config = dict(
    num_hidden_layers=14,
    hidden_size=224,
    n_experts=128,
    experts_per_token=8,
    d_expert=48,
    d_shared_expert=64,
    hidden_act='swiglu',
    moe_layers=[2, 3, 4, 5, 6, 7, 8, 9, 10, 11, 12, 13],
    router_score='softmax',
    normalize_top_k=True,
    routed_scale=1.0,
    balance_loss=0.012,
    balance_bias=False,
    router_bias=True,
    shared_expert_gate=True,
    init_std_router=0.0113,
    lr_router=0.0004,
    num_attention_heads=4,
    num_key_value_heads=1,
    head_dim=64,
    vocab_size=16384,
    norm='rmsnorm',
    norm_place='pre',
    norm_eps=1e-05,
    positions='rope',
    rope_theta=10000.0,
    rope_fraction=1.0,
    qk_norm=True,
    attn_scale=0.125,
    tie_word_embeddings=False,
    parallel_block=False,
    init='uniform',
    init_std_qkv=0.0361,
    init_std_o=0.00638,
    init_std_up=0.0361,
    init_std_down=0.00341,
    optimizer='cautious_adamw',
    learning_rate=0.00189,
    beta1=0.95,
    beta2=0.99,
    weight_decay=0.05,
    lr_head=0.00671,
    warmup_steps=308,
    schedule='wsd',
    decay_fraction=0.692,
    decay_shape='sqrt',
    final_lr_fraction=0.0,
    batch_tokens=65536,
    max_seq_len=256,
    doc_mask=True,
    train_tokens=482300000,
    max_steps=7360,
    dataset='wikipedia_en',
)
Below are experts of layer 9 (counted from 0) of a mixture-of-experts language model. Rows are named router (the router's row for the expert), gate (a neuron's input weights, with its number), up (a neuron's input weights, with its number) and show model dimensions 0-223. Each number is 500 + 40 x the weight over its row's rms, rounded and kept within 0 to 999. Numbers have three digits each.
After each expert's rows: a language model's description of what the expert responds to. This comes from a sample of Wikipedia text that the model never trained on.

# expert 31
router:551485543571463473498579480519457513525539470595447527503483534537511417521479545489465533494509515500494550517474507532481525532524589511520471508479492550557531493512532572488498516558556463508557464527467566483447561480569507454481506538504574523492504517510444514495482564443562472483558507529544540447554516577503589448459469574506552510457499504483499503492513487454485546548476526489491456495444509459532571519552415511496527436555497521495505465523530564547526580492420509487432420538538508457460465517497544490491436510459537486490529491566426440471496519508501571501478575511542542397548510545534516436507458456572501514483471539448480533527553486492536549427563
gate0:462534471526448540511482501445444508469488566558508548506542556529494453480514521478565549425502531495504579587526543459536519532524497504523449493452516474496448524468568478484507518522565484527574490488525463407443521486501523506434498548502476502422459474480442442499491479454561495435530569529509521523514460490507490475461458509531462526508472480498599506476493540487487531490445514458524483466561501442576471535540467488493521480486473492508509417548522445497489557534488483519498452465488481470497462460510463455522628560477600479485475513507599512402440504490529407507416539538465488482484471504412518479549527475468560456399459515416473495516474498512447490481445
up0:540545429513499517481480523470502582488431447576505556536514473457474488559482564490529517475540550432455512559512523526521509469536542448491462430487542491557474508584579517575457492520533469554543528594502548448488547441529503482369550505540546504455530500566464419506461559515517505535496572491451508479456483511492480488471491534464417506468466497464518456460515516580469535511528578553539507507562515440502512474495446499476511482452440427502504461477525430517485489534467559526461548486507504499475452495523465483490581471469537497543481558485573449478472420456537447558461487540464509523433497476478472546476513476490482479461544475438516508518581496495481423443500
What it handles: Wiki structure markup. Markup and list punctuation such as ==, |, leading -, and Source or Total labels opening headings, table rows and bullet lines.

# expert 21
router:543441568533507501500452528494531443495455531566495496502482482541512531460463489561456515474531497587546502519609471560504519450515459453542555485564530486502568501440488530476514511564447501459473485589499525467498438424443516553469522595531447510474525444459541458559463588607441458483542532522500457552483395495485515532532504455432553492494522498471519507453446579471445532531477510556464415500517461423525472464519522489550516479521445506537487449468476538429485488517476532458523489482559530503519449460463464556472494552499529489525515527455540514494489545537418416477494466526483523539480491422474487521531508517438530447501502510455444494533436497507510442464499
gate1:501479561561492498507565532501531486566454520523471458509479581524500450511488504541479457500530540480448519461545480424531546518437510486460434475483557486474536548525544509485435499477490516507490499526547536519459497427522524507504470558527518450510476476542522434619556499475564498504517507530538535475595465511537448496530440432493545547451421520437484496485481596480472477517449527462438529504483533496551570529521457518515499491519541573532470496462474594572544472495458559477478404550489497460468523500458483545501525523503525573519531500492423549451438490487473549558492522469443552490505526503555556503437477522503597541513404569479447477497455470428459464496523
up1:563449492455589543576469473508505409515511491529451467542484526534547589539447409505533490512476507588616528457573550483458553504498487508477590450517489532518403513483464499469467512510466512476464485464495556486443511565476507512500530519508496509585528477504574556552534495461507556435482459545497590497454467508504577474530515521557549503524468478505521478507359495508448455568462485492464492516473476512501520499492558487487535573557446486496510528525466465480484490503464466483472524561545503494479514566534463438593555451480556527492503489542505492533464492472479524518498528535473509545582434486448468460473500512530470442482541515512553494514495501505493570416517
What it handles: Table and timing separators. Colons in track lengths (3:14), pipes and cells in sports or stats tables, ordinal endings like 12th, and headers like ISBN.

# expert 56
router:425492511467539464487510501565502537554596590492495469473505517464503471454523520429488433484432521420437527486450512481532458525530493442504459498539468474384431459503495496493528477481513517458535538467512487565437508545564495548504529481503520539481462550384514542505536599560490411555533520440519463482393519546505471451531520571466485558517485490506502504517565553489526504427492489490500565542493487518450466572524480479542556469565511518530529506537425544481464552559553474493526529484496444452494498516465521465534497422489507454478532550538508535466543526552444444536512504497515501532558471536522486527508453537458561460502545480541512556532491530474553554548555
gate0:477463563484613443436568489508477544530524544540537478487536553509567496544460506496483474471491507491572573479506464460545471539582569502430540520504513429462478549490514522470520519503497455423503513458476515550438522531499457519494457507508549524488466501435498522540496481499540413503468511522451477408507514535560582462472491535486447577460454538427515518510471502542566515491517551450499501485483587530556543465482446486539505534518513543546566529584510516567458472485491456532455498506526534548528535495453464476469463502524508566543575595433460466411516555540476517550523517550462531453527462486499560470451533518503584438500518566513483441481487520456529514502518
up0:442537500524472428534464509501582452467490460542549519506505406463509512504554490611567514490429449485443480527501525444536474544435517457450505470448471460422517499504470466425505448451508478512487546470507442555529464474501525518411464482553553523514474527465544553498531532497496484486493492519469491479565482522528561502574509565575512513489398486492462560523489464515511510539513509434504533489448523529551520399479494478529473515501514472436408453498524463514482469503453478486553518527444554513566505505544467481534467560511469508514522494536420520481497512544532550470525494581441501458577495502420552502453454482527505618466499567498430479464514477457472462555468
What it handles: Sentence-ending periods. Sentence-final periods and paragraph breaks ending prose statements, plus contrastive words like but, however, though, and heading openers "==".

# expert 24
router:538490454434552532496525537448514501526527519502513470518473528566502519484516522529494547543505513552453550515521492582425554435465499478547555470513516521559549505459475505452561524517473549553533603475453536561428503478460403509484466490507542517515509514515545505465482514486566472447501528538493414527458484496440472507462518487514493412563559552508496493480514484487474465515498487503471458450497527507460508599499568546480538408501560526479442486487508451450478572536502518515459458460446508551499418499518539462513501458503540414536470466555532442579524529479490439544475488498447501427516480500508501429577529450417499474520561427552463487507565421570541503457476
gate0:487465484476549535491544474464471528496570540489524484453498484492576462542508505594439511486484477554478472455437570482489509512481505480466484542432501491503514543501531467448523477396428498511456494560525437442451561513598584438475472573503465441467532401488489546513564475521578499423529460428492490502493428469500400496537490407506469471525516533498480495511447520537441433512467486436478506471487570500496511512479499428477495496495491448517459434543510470544560487479485476463491493494491557514504478510496474504498552527424440479537493481517506518550510523512578486485499510555557491448522513497522438518518596513437502495457501546583595538582497493519492477443458
up0:522479523507493501516483387472482505471578468540468473449470589493577506555583477614485571506561518528478456540510505473404549448534436425505469567496538528526507421516554499491499495427396541482537532513452498466427486505482498499469460465446557483494470438452502460463552490527523524507562454492536535462457470466453425555544530455503506495499503529481494472482445513483496445541489511500494517492562555460529534580528467432479454480459489498494502430601489581510542520516465504492526459483508471466533473527480474413496586539438415477548473508509474538476563496487548448533434455488525557440518528507471516476508485507456476495454464472504540504513530502501469521461490
What it handles: Table cell values. Cell contents and row ends in stats and results tables, such as numbers, dashes, X marks, times, and MPC or JPL.

# expert 33
router:484554527578484432501511520521514495533537526553566478471505485462487555523590511581458521562455496470491537439486506490599504457541502506527526493490492555482426464475432601461509491519453518579504506514574531531508511482493542488479460565439531521566501580445557533531449579492528469498516475499442509505512495472480428512540535514507501554553515523502478530463535439475520444469498463538486518543451529571420490580510569481520511525460485520545537470515477509532490545526536546501477469512508539494423478597515491504523546477528555445496488436475570559523432602554493455543480532498470572543540465536488529516453477483450573576528534520477461559530554467495491530520548
gate0:495521479506467515497572524494492473477521536500515495483541473513491485507577468522505519437498498550524477521452545439537496479526481409544539554521470509461454434489476478431482481489498484437484470504454493442521470543514510434489587500582459538529453534547500547534485429500571585485493477426453534443514557544499521486522517475492476507447483530534511474519495482505450543440460530535458574590440456503452466491554505469520429455434564530523444511496524484452473466457534499474552521430528471543465594552529497458563578512530470489448477501488623487530497441468464527567478527571505508451502481553552473555426492519527479493505467436514445504534503554470403580480527
up0:525521562504453502480473478522502482487467482486444523545551476554469525488489570479491461476512416468436500419530499535429435481499498502520453487542541470550486484451511503534507634469458508517536530514508568450535479373507523561515459515541493569461486456507471526425543456485543482481485547529463516526485528436512484577506542484495599468504545542535521521531563509492549502486563554513530457497543525420516490587530514522461485428499495516495550528453486511478561451504450559472463505560439458525526482484488523435476473388441485507529530471535475527429558532477518412572441534465457473459531504529507534479494469540444541523480525583502477457421511475522497453505516
What it handles: Acronyms and code letters. Capital letters inside acronyms, codes and country abbreviations, often after an opening parenthesis, as in (NBL), HPIV1, CRO, JPL.

# expert 17
router:548495522556573503548511454468584484514443483486498509541515466509486513467530479527489544523530480427456564549482424457498451527590497459516495508580538513539482466545561549533492464484432432506560468524469514460513454526560449509515435476519556509543575558523441523499494508436459481539551569488573469463496506506508571431439555529453497543573475514503499506488548439492495515495591574503482493532541431527475543480523462443448477568535512477493422591538542559487490467551397451467454488510538502464508508498483551441503488533502547433504568568482530504498469505471458521509511537488556531492521513457447544486479498452470468507499463522431471565472444473542540531504448
gate1:490456479478465549500501477499472486469500493569464511511505503445447461510483514494533508522488526578561466493461588493528492500508475488528507477453449511541465495485475524470500527454506467470453441540497420501524484563451481497489567438451545542460515483462501501444444499436523461555510526414441504484505494530556390547543446467517482553465476489521481489516461549437479533511488487549467534549468501560463480455503474441526525539532492412503502579539582533541452410535458577455513560485601482476483469524620490524488526424454490520475526515479512411488466484609457471512474518528451511517472432489519431531442447497463470481511506550557498552477482433484412521530534
up1:550521486469495601519512581492537512457539498567490430542497527491475492506514522525487522494539530509561480563481478521522517500534449463502500483488483505599522535497471478448492553491536477531488507568497490496454466558479486547436567430461486496445527512529499460544480541491577464535528584431445532513450494561521500513518451488495424518481480556475437513460372545492496520510506510509434490501425477510453554406467495452465453554479435451533433484551565517471501458566479514454490581516561435468475505535543527560449556545531567510433532511505488410502495522519476470556439493482458499525485447480468412481519483485461522444519499610503461520524472462494470544493465
What it handles: Year ranges and numerals. Dashes and spaces between numbers, especially year ranges like 1979–80 and 1876–1890, plus dates, degrees and table figures.

# expert 12
router:569512524507493503455522547509549540531561527516523518493447577540522502546494519461504540498447459561474445536547499563520519437470549518553557516479467549520543463463498482526541518524534510541577492472441564504517470446558499456413549424517502510495500569490490510542527521480430448464547452527497458524465456412438567528530479609438479533552503456475552468518532486494490523486522491499444515483451458503487480476501513521561560452522550438522464438497495492474467559525435494483518552475443492510560484425541491472519580467457515444477527555577471540527454530438557474549457513500571533539445468551482512489515568394567501530456470507523538473469568495451540509481537
gate0:500475528523492523550556486579543534457488436439466454515476475521522492481499504509510554526515510503553522508481486491543462504502542594544482555483551539441462541528418505451545510478501483483502495591439469495483455484453454517497563544514502499472542538430539493461449525455441497537443517493493495475446335414455494436461515574489521504413512510514517460407520547481432564451525535517431500452540481534464394485493477522497557492510547507489521469462502484465459455516534483511543528493501497487482557438503586439484479571455567474492507491508471520536544409505466409475509468545528534425508435461488480464482510481517461512502454469517515493501424489519480529467434
up0:556517528561463562521543518549464618554518533501475532471501539524502451518530518532514505492485462461529493482379529513513542519466493459497544567484528443533464561426453546523488472471520464541502534510476562457464535464491543511513534473488438506524479499472536485475525546452555549573469518436437483515498480455518505454501479529489568499412432473474429491531537482510464501500501502465503525493459563451478549517498453557510503488511519523486532609444515480599563500471455576408521478542419530442518494506479498532472466582546471497542487560536494487467405500482559470427513474517567522493487512462546473550517499503574492450474529535533550477433485432483453517445428
What it handles: Table header pipes. Pipe separators between column headers and table dividers, such as Game 2 | Game 3, plus bullets, MPC, and sentence-initial The.

# expert 34
router:460486546496458451427445534561480479432564431509454507471517494547454446466544538482483437456471516466464566534468555567571537593515457534537495503549554550523536470502529491488596458516443478482465606499427442514508502503393519519503509462503522497443513489539455521430493505443453412504556497525496427537522506468506543425562491462499528473483536503506486514457511452458442532476499559525497494561542534511513513456484489560522498530465484495511492483460524492489486481465454547582527506528492452416529493502484472495543412495459517494399482481580452430515500500490482503547507528512558484471519534537443511486489481576442495511439440497573520522428499491465509537458558
gate0:414547555586476516501481472468493564468497509465471489491443567504525420431425464487498407492482511516512403483501553477481539468507528444493508414557584450508517540490515521522495508485486529498509484505557532529454519500506499528524458501402512499562494458534495474454473508502510514469519472550547476468481524476483482499471518466475506459533557499519514560442477479482429493539448457484470472468427485524428431426460409668533463476509503490471545508490492535498585487488491559545528517451505532529558513481459636464487514496423511473480515446499486507440497473533509572500470537473544501495452493577542475495463463506479488552525552511499497514527488527545561425511459
up0:485445479556441517444523507495495449542454617480508499515484556448484578524581534523425555516509476536491521583471516490444435507478551440556484573460446499536556541534522480508491524532527478501511493540544486513474554464477511581395458565468506506508441495442485544537482422547440408539544440479478465508540480530523483502520460505550450471494496477486508448462600505548458471489429565460504520557499498472448548462480540424506565467482520455504552469490500589493465470488476516456509522550466503477535531509454501450459546493502508476548556520441517499508482514516488465504450550497472561426584493509512528554525542491510505514542512565508625470500508505476526518456524
What it handles: Locative prepositions. Prepositions starting a phrase before the or a, chiefly in, plus on, of, by, at, during, e.g. situated in the.

# expert 25
router:575537409507521524521505434536462472502510533495468488515510504531481570521515506504480477524437497461445428464478503537500521482509533465475480531498467508447462519566503464524511540487547489480498563543456415571525562511494509511475533479514548533538539589496538514499460488537595492441525533510506544557500505487493474509572522487546517469488488523602539503476565563558539502504577447527495596456501428550516538482522533468491475501569533468484476483462514530474521537540482458447451485521422517443513538549489456485462509490438478471449530574562440437487422507480576468473427521504458486402452476514478446537517421499458468479556516583523507533483561582561502453556527
gate0:560483463516478498464531443462520482499493491518465439455539514528507549503523514455554440466535516459445517490446396505490535461506507526535504453502494487485436567499518545505500538548519445453477460482463476550458505505533496461544511450528489519479551561449577510572583565474482400493542483533504481494405451533534463499525530498486487504503477526509447508513416443511475442418520518505573493458551571446509543503580515535518558548497523411527539484472511446496463471522443536551478492512485505523480534524552451459481485463558593544497465487526554530487507563451517420635535477539460515483513522420523513561485487415516528479449514460548455450497482457472561531465505
up0:506435469520558512447469522491518435471531425525475508464520483496424497581573480483556571519493522510523436505452429469457518488547494469496596428535583480492445535492494542511496491519447464486513447479584474492376481496506470402563473514502450513502483508495507464501487594493447499523467514458451516497455462460549503406483544501544447509521550532506564549471430450486489442502581449484576460561498509471461468423513486552499527501513526409495431518514497510502425463508506540572542518452528540471516552541564501441504475524453431484513495512520496471489492463469552490497506486487467498475469503524506465488531399444558450483520537491483486543489513496484468425526565
What it handles: Stats table numbers. Single digits, spaces and labels like Born inside sports results, league tables, scorelines and infobox fields, e.g. 5', 0, Born:.

# expert 59
router:523498436428573512409439485493531536493487518469554487499500545449525515592461465587517498455535522524488444537549479486453503522504559513451494500492515509511500543481470434556468482486572466516538542512484434478552538559554527462534494388494457502550445502519509459468525506516508507411456535445482504527463573505551510512507526465457461469438507496495599494529458489428469449562480487442525491524457547546444480494440555527476399493474535494538525540436527461446505521484582481533523486538567528507527452491482454494515496496534417463505540515455530523528518406482477531453560514575435507565529434564506477543510477466543475462530465463519467487507464497523457557420490
gate0:558421454506474456488493450536467517574516497559520514523554457486482533512575474503473475513495523592507500463505454516525490532492429493456461489478483441503502476516596507518506485488483456544582483478468547522435575561458485543498549493451499465515540499555498525552549515523455489491562496517461512503483463472471494442507490511504489565455507572582543503486495516506504562505440518568553534479503543514472501526437545470426528528366440470445548482531604450500553436472500403515538548545539522497479534521509493500448477532506528483501547464509476416546542450531499480522550493569408436462472493458442460465467479573420550526512485501486509493475440470479516521452428
up0:510508566533544440501526570515490492468457466429512529503493504517507425450478467515543496518546431487487514533538516512468535543538530507583575531518485544486505451500431441488542474542465519511458429496554471415491507490535495488455409512501521533494455555476478400465486505450569510485499375535529420518567450478458502467474462498499544452500551450446497470497545441439529481524517465484481452429578436551574477481569448508516444504575454544497446548473484540482517518561483559492431465456511450434469443513481447443507493526428478536487481514477540455476497545506499496405520483400516518561443537478484530537492473511531465497456513533470468502519526486499484493557497
What it handles: Mid-word name fragments. Middle pieces of names and words after an opening piece, such as on in CorLeonis, om in Bloomington, plus Music, Michael.

# expert 50
router:587465565547478547532483474478500488452554507512554530529474528561496439461465483514565468471520440563424510488529486565539521480423531513525456534504483513536497501441462526507512544568474454509500452485447424468487458473554526420493496508523516507484482518552532525531579493469530516431540433534555519560505445492453508562439411514535515466479537508491509481523495504452441528484494521461509455436504463471474473497469483516426551498535524523551526446454441537522438535445536576516444480516508477465548580491499440565410489572557537541480495496486437544519491471508506466527594535488443535552454468473513449534475567553540502514446511567556506458489415451517497538493564
gate0:543444523528536464510476519536504490426519530529448520500503571504441495529527535463562489495551537475479500540513394498458604524444464536556481496464472450484482497557534468516512522537494485555520513455460526449497498515508419557466559519563481456467552460493456420601483515440516521566485511470487468461498500451449475482527456413475518481510513474492420496475497551473561484495489493524481545477455489435496445469513474490491576475509433503482478570513536537538489478481497484449541434486537597478493507450512508531508469486501495465401535534418464499495486390484540482424539473461550519534453523454493481525522444517564551468526465476456419460513434397572474472514508
up0:417483491512515615478522558489513501537523544507584476527501531500520474559385510496508510520465542543509479492486495475521475496554513417477557473547549502503464509489478556439509488437459522442523455476486510507471545449528527457494482508512462523533468502431530556481492531528426537397489486539456518519406459549519478497444548500580490541502543503488495498588544477515450405531508545484532499456564466496469492498527514531512478507492524492519569502459474449562502521535493495513556585487495475449548492542521507507487520537498502489572522460567511475472572525464515536485452474589416502472500427572528487507533493564421450457569495490503551566515583601477556507467482
What it handles: Headings and titles. First words of section headings, table headers and titles, such as List, Title, United, New, Genus, City.

# expert 0
router:531553453523388478495553473469507544494496465488414522532477570442444474392515555441511499494473509422521547516545470516468498443459491452536482487485568519454412486542558484442544486480499506477506552389463525570537494454497472502478553518454470502458501577488506481472464516543507487468494516518513467449462554575483500524437498509522512450514470528549479503525527467492524564560575529438460520493464570454467504529512537517495514524577588507489536465450500506441469511531490569518486462580472464525413496512440517446513521553480522495530509541522561471510514531458504487493435500415490436547485513468488452488496613456505502541483469502485590511506576538501520543500447
gate0:520542484465523520476527497490493582533527484391522509421460523554570478529458500466528536472476563482524443506466507445452537528542543495469478487452503487493556537483574468569507485552555471510466511512460437560448489466519537433545501495546516438530478539456497500487583546564512532498492551481470562489562512534505442481541459459493459507523475464527514466496553495507524483419444485507428506452435507579541459479416532489483514521424507539483548539576558447497570436419598488551513451523523468515538517520452462477469580426466409486434517493507483501499502440505519497448497483510487512481518493517475505503478551470546502542488470439637497527535523502515439474490489
up0:479529511472462525569476471510478487463544478495524537549483531460443480549545469488467598495471445477449518430522428493463459501483498468462533542531527551530378432526471506506497543397540471515578406554463504519473556494472473474489441542526532486522504481441504459513462450476501508485452550546532525462506528508490459497474466529515506418467538428551479475520500446539550510456525508514529497486470560471540578432530502556447507441486472491540564538514498550505539459554491476462495540517508559496491456484460567489546467531555553449484473575465550502483511526509473567477501555469523492463424478555565474587423459453456490474504490563442514519558479523559461595512465
What it handles: Table numbers, odd fragments. Pipes and digits inside numeric tables such as vote counts and stats, plus scattered word pieces like ski, shire, ova.

# expert 45
router:586440443475475517511464549587501491553524502515511506479511476517496506493496465568537482559461479454492490492466556513583476446416493511437463500514468522474498537467485466434573512485501578517447430574439509532493404507521485563442420465501506462504551585484452460489499449462415525522537531512505456507489546417564496551534545464500524551547484505498450457477496450437538570549540477470550535524469479522444517519511562542577553509523494472497488538455542462508505484478544545514475499439488488543510536511521546485522513538476477532513430517514550465493520457491555423488479473447480516570450584407478473543536501487529531554477565467486561484462504499408486440545493
gate0:571488525498540496531560486523493617542389426490502541501467485542531471556518472506507470453451497533526501444509463485491544415481473449436448559541490437476511461526557490467497458501473477503472480459549562573440478465535541498502441483527490516508525528457473544528504493531550540539403555483479514524479537495499484525482394449484460541569475539513509527503594494477423562490480531488476541542478484531515468512507547499515536484488494522494523501480442491499476551529531523498546468408495430508553475541402509525425476511469485531555534507477538532482454546466546565524546441469491512579531519479501542481496490541456628447477441551453457465515530489500574507556557
up0:503470502526521451547529468547493514466503470489442460521477401521470414455526448561550551495456555440557448520483506452471442495499480427552498453543542463522468512423592492496510448563421503516501554427477484429562472487478503526473550465504513544530532491499496542480462550534467478556496564533452540506474538472545479501501482421547525459552456519503454513473507480470486540457572491428421517469591417432559545545505526526515485558540417462425529494504487504505477435600524491469512454523518442563493499456462457484466483572470475427479511478437528466524489476478496488593541493523479509528549489480409479488507515514485549520502526443533502470455478517486503483465481
What it handles: List and cell delimiters. Commas, pipes and semicolons separating items in name lists, place lists and table rows, as in "Kelly, Peter" or "NEAT |".

# expert 18
router:455492420530473473433479557509512480429512387551572462480474464491442475545522528485525466489444580520445485552518496527532444565578466555583531429503529569504441533453517503499522522484569481470478537466502488461486533512399554591541553532502473530515473395550460475497503442497456532513471542522508467465549530540534505451583504484556578534474504509549519498545497505503494511438447511527454524486542551592476555508488423454556498454489545507516485451457549499512494501494485488480551463489517445487467467463525428467510477488438549469425508493550546464466515539504464460465497531521538426525505501551469504497454467532474495451566516508476448512501477499448545486480413
gate0:497462488569458505508536475577425434471528434525582442515559526499462535514523527560504464504548499476460539575491484450448498448441518528504508513532549467504491521505487423526392508490531459487548522571533470487470486546472447519530425497453477560494542521530497372456502433522539445561476514473538490563448429547508493524506434518484540511465524459574546490442440473459473481458476469525536509533523567510440511485508384522449453479522482428462467498516616521518510487493449507435502434528518576490438537440479480505464467540533513504496479511473541489544487500512496500536423542487484512562497503522451475518482519574494513469525526539514500414518548444502493519466466
up0:480473434482520549494516480529564537538475506436487511548477459508480503526546470453505518456570506486456511474463486485486497481577560494498488524557450538468473486490596519577508495557493518498527560489509511632498459489506477500507530494553464530564438533455507536498536513536451562493516455541557496394579591489495523428507459420522471504497484525477530472479494418475539513471498486485473509449491498502537626485474482410503469535471522492476478520579484496497486556479544498490544500498445447435539468451493463513512502444500580524520482458485484519475478603442486478480587518476551565517447449494510459511472538464495571501516485361506480586517519456510513461468510
What it handles: Function words in narrative. Prepositions, modals and auxiliaries continuing a clause in prose, such as prevented from, would replace, had been, remarked to.

# expert 60
router:397544546451456450530454494485503490441561423550492506446496477456502488519528475404560499524452483407505492512509463494465512573548464583537471469478512506523543495473515546464501504457515547535449617508529454516499516518386546517522527490447558504501448394468449431489464517488446578563441541509492472485480515499555525438542484448546508488523513467510443473533518494515478487428529472564425549527550536536500522454489460511564498505543558464492521448459506543503513451487495505529544575545542523479496532518480516511502518485477481462457413480525529562474442500531478480472509560458578440521533479555553514474465422540453495508465534511486473562474456453497454509456484
gate0:484508489513507503556509579475524568536544450479538514602480523450554503449578553502526381507537458487417520461550515493552519456477485503465498555535416476468479472551516523477459451549438468546543424418455533470522488519455479543451443491485540474474527481481559446448506489480550545467445523530484476601549492516499473467487496425467479511455528453486508558544571581536500566501498523503471445481466543557571557484504401497464503558451482566520452460523454536484517444465507542544477452472476471485495480565498511500486510490508528495517522524509514507505503552488443520537485483450472519490501520525498431473482584488423459536439526441561479512506479413565464488536489
up0:456522568460516459516502547519555473551499434473534476501464508515512497492450530422504468578441454447460475545544525531525485492549441498475486499489516512513490483558522546454505481569461550496509485554430481482477485561535511543489498474431506473506563457485523434516451518480501478501478537502560476450552479437551560465428526455528499545513515418523429546528463509507545556486485471555471450528525550496523583480482408505529502512526507517517392439544516499523543486472480557594492453479531397551496500528502451507505515438428547457479488451497469475546513450493569565531496529452556440517499535516562501519481481491456471517452435430445423534475484414554460425496469
What it handles: Transitive verbs and prepositions. Main verbs and verb endings taking an object, plus following prepositions, such as prevents, saves, forces, with, against.

# expert 5
router:490548538494485451443523503524466527510570558463549428528466610493499534465457467458506530565437560479476510464467503524483494501520550533433493509433518474446431544530458494450529474502530515460588436505477501446561556469593504523478448524538530554435521481472472470430487523525497454493534499492531466446470484543548505509442510489541423489434422464518497575535507499526566423447454481517482425530541551468499491465532538441542507455484524498533490491483452527551532462487510535508585480477450579458496517503493574501530518500491487495540496487472532569518577461525551512504461471525528489514542505546530548465488509569431455485592495402528508532520555493457426499484435
gate0:507512501497554576535595547530476459481462530488558442504568504540460520510467466479480465553461554515491485516486550522541463512517500487470506458452499478520533533536551483547503556487489503475526490532446473459532467586474529537544564499481525554465510566428580545509450425516460506503505546498428482512493510507461488524483572515494540558509460427564563557510465576425437503493426484504563538520397470534499492550440445586487522547516493570443495600506539501514526443502519539415541495511495515520433476484533566497466488515459492466492536581479472536553502462428485501496550471499536408567575500520567524562501485498438526475547505480525491528499524481506487499452558
up0:501521516479510435474516499537504436529492555511495487442521517509490515525435501501521492560514520523456536480569446495526493524496488464569489617505543531405486558526423532440537484477496450573447492475496442539522466508517484517544489553603459459551558490512477588536498529513460475495495471464486435485490591570511551486482572531530464532451505546501484440543555520618565443535589521480459450525501534488493501425481584502527487490519499487459484485439505525453474473557529477475504507443512507550490504541488486459569470517461524508499506461464533501413532482534570474416507488559447468491468570434477488505536434443485475490498528532477479470517474591491493476595496
What it handles: Past-tense narrative glue. Auxiliaries and time prepositions in narrative prose, such as was, were, being, during, after, plus sentence-final periods before The or He.

# expert 8
router:506417444532495498551568558529471537560554512493501555473425523496513471448457495475530496508531512537438580452520465547521547592526560489447558577514430535517479553534507506541573511550523473518558440598535524471451495519541480479449533453444451554466538461457470542504550414502461481515514452494529539458555440535504514467511486447463501545503527486539513505426514502488490491481489522519501497507550521460495551550559488481533478512404536520517503524488495512586510557501541492552553511481515502523402461487531508460456568537505458487527540464521522514536601513447465601501560508428465484463507599537514531490446482540522510552523512517509563497539506452480450523442503
gate0:514469581475484483535466552508447470486566548550429424500430511535509549570516524412535456536501439519499487519573501477523515489541548475507471533471457487486463507391472519554510489430526475542480468479563484457478483495485432490518540504436477532499596489518525458523505468511491540522536530512499464482548474531560511465546458483549501455463560492551521497522516525466505519533460542473450475570516536430479509476542529512464591511494535568477526416416482499428477524532444506540493519595494459502527473490473519512492531513515560450480435459553456492464530502474440557454493521453469470489550493541495473466493501520553493481461378591484584453497507548488385532497471
up0:427509425458499527458509509486569438479517483421513544538513461440455566478500421523525440488486450510459563479394485483467450574525454544556506457467538498531577469486458493473457474525540525467518516475486403466517493548484502578493489422552494497506443484493452521497480508571486587483488530474464459519473549447465473483495492444468479513520592537480542475472492515441530489539508501526500424449561432542494516496519468455509478501536551538520532549456468586497615502511505563550516444475520499452549486432508481532496459478456510508544482517525530531516473495504528521478455470483523495454447429517537425483511538568500502497477562469509486562531380493491576455551481
What it handles: Infobox list dashes. Line-initial dashes and headings in infobox or succession-box lists, e.g. "- Style:", "- Founded:", "==", plus "Board of" in biographies.

# expert 4
router:545498417540446496564487542483518467505520506459590404492481479487438479482506448437509449492579519471513530531553470509525532431419521513478520443493535490537481549489484423516498439431565449536500505448462493530515475528559452511533450527479529438525542532588462562492464461481509440472460522499564501497530569571516520499437534530517447583565479571559466471566465473467480412501507494459533466428475462498519510482397574546534468494475515518466536537505524496453469526477559504527508469511491515452516424419561516482498524548571597472476525517449498547467503452445567483547548510477467459519473527509516538503470538475441465501527499547466533481507533489510524517457465
gate0:434523482519487463432525419493573509444507578443489497462531489481490468524533488492501481471500512497513568544502599527499533502510445467464506462512492394520452348489483545480527502507435539565470510473539554543482513555435459502574482525498483513479556452511525475488469536487554546514511534512475634453546541484482472449470500539500529502570514406505429484432494504473452455506527482528497465482565464562504536429490453526431512529539483508534460460536607537554479544500521446489552549478495514515483506484421509504461537444464413555445495465557455421452465497505506538497476474526470498501525502527494453462539526537466554512521491477520543501459523531541468462545506
up0:512464522496518509502512605463493500542456442588497566530496546510525515438434468500454535541445526484462534470476396510499452465527507535518484539474471526449547573536491520498504502547457480504505563504523509433479443447466537531507522488607527519497439519443497464500549524502508515495556470430491438572490431490447502571530458482462496505435482547509582499517509500485562521462495477455494559508469512437471491608560472439580455473470470497468517573460438469508531515492496513527476517435527422513527497530522500498488424501538529435509527573426525556598504490530500443474510460437535557476492532463542517469461527535569442509434460497467474493516481425475523499464550
What it handles: Table cell separators. Pipe separators and blank spaces in wiki tables, plus odd name fragments like Merthyr's th, Chávez's á, mathrm d.

# expert 54
router:438492553508443541538534508473556487480465496480539513553578450474482540525513552554508421481509519469489542510508442480500458534547504539497492506411507555517490479544526549537437519514504396511530444440524497509489525561506601524502476519518496517551503504477541545550546494484541587411530450516556553560412525473543541517464575565495502481539518589508552507515530474515531474558465479474509472508486465519471478516559488540396469499548487540480496539478433469519482551546497543442424509492420460496577590581464461506530461563529573499524468489448499552486545487511524444475560537551435476493519504459495459525506555557538477467520475524469429477492562501476484515501494
gate0:472435511458516542452505507500495568485458526498499486507490487523477523506498501460577473553468516417510524523541518523532528424487518450419516537426496510427493484500518489480492479394477556444510492528512516533476479501497501481472491485514428522500501504492473483579457478542534535553509501569533478485418551522494502476492469545541444525463491469497471435450456527483505576426505574517490509537482540515538407565531402559519559487523587510413478497454491491536552499495484495533556492530503504539442477477479453465524480510534511512452501412428426522394566538427516529473432440541584465513515531568494443531500448542493523460542453526536480553589509515496433520471547
up0:474501527516534474562544511472467566527492489524495438514549461504438460498526519483542471579475512479500503484506537539481514484506451530443502469466482421441531450525476467481521476550459558445550491453543486493508479525408469517534460544456487475517588512578497463577536467582477530534467442579468482469493391593517500481470503560569478515415514514545528412465479536541455540412527448557574470539462537501457462492472513530491549554556491540481458442473516482482506542507461495556522543463520553548503433484448464521467471525535523502486515484462522456502541567433496537484497458501432477503531479533546456514582462499428580448513537528505436505491523472558500502574490
What it handles: Surnames and capital pieces. Surnames and capitalized name pieces after a first name or article, such as Moore, Evans, Gray, Finn-igan, Mac-Kenzie.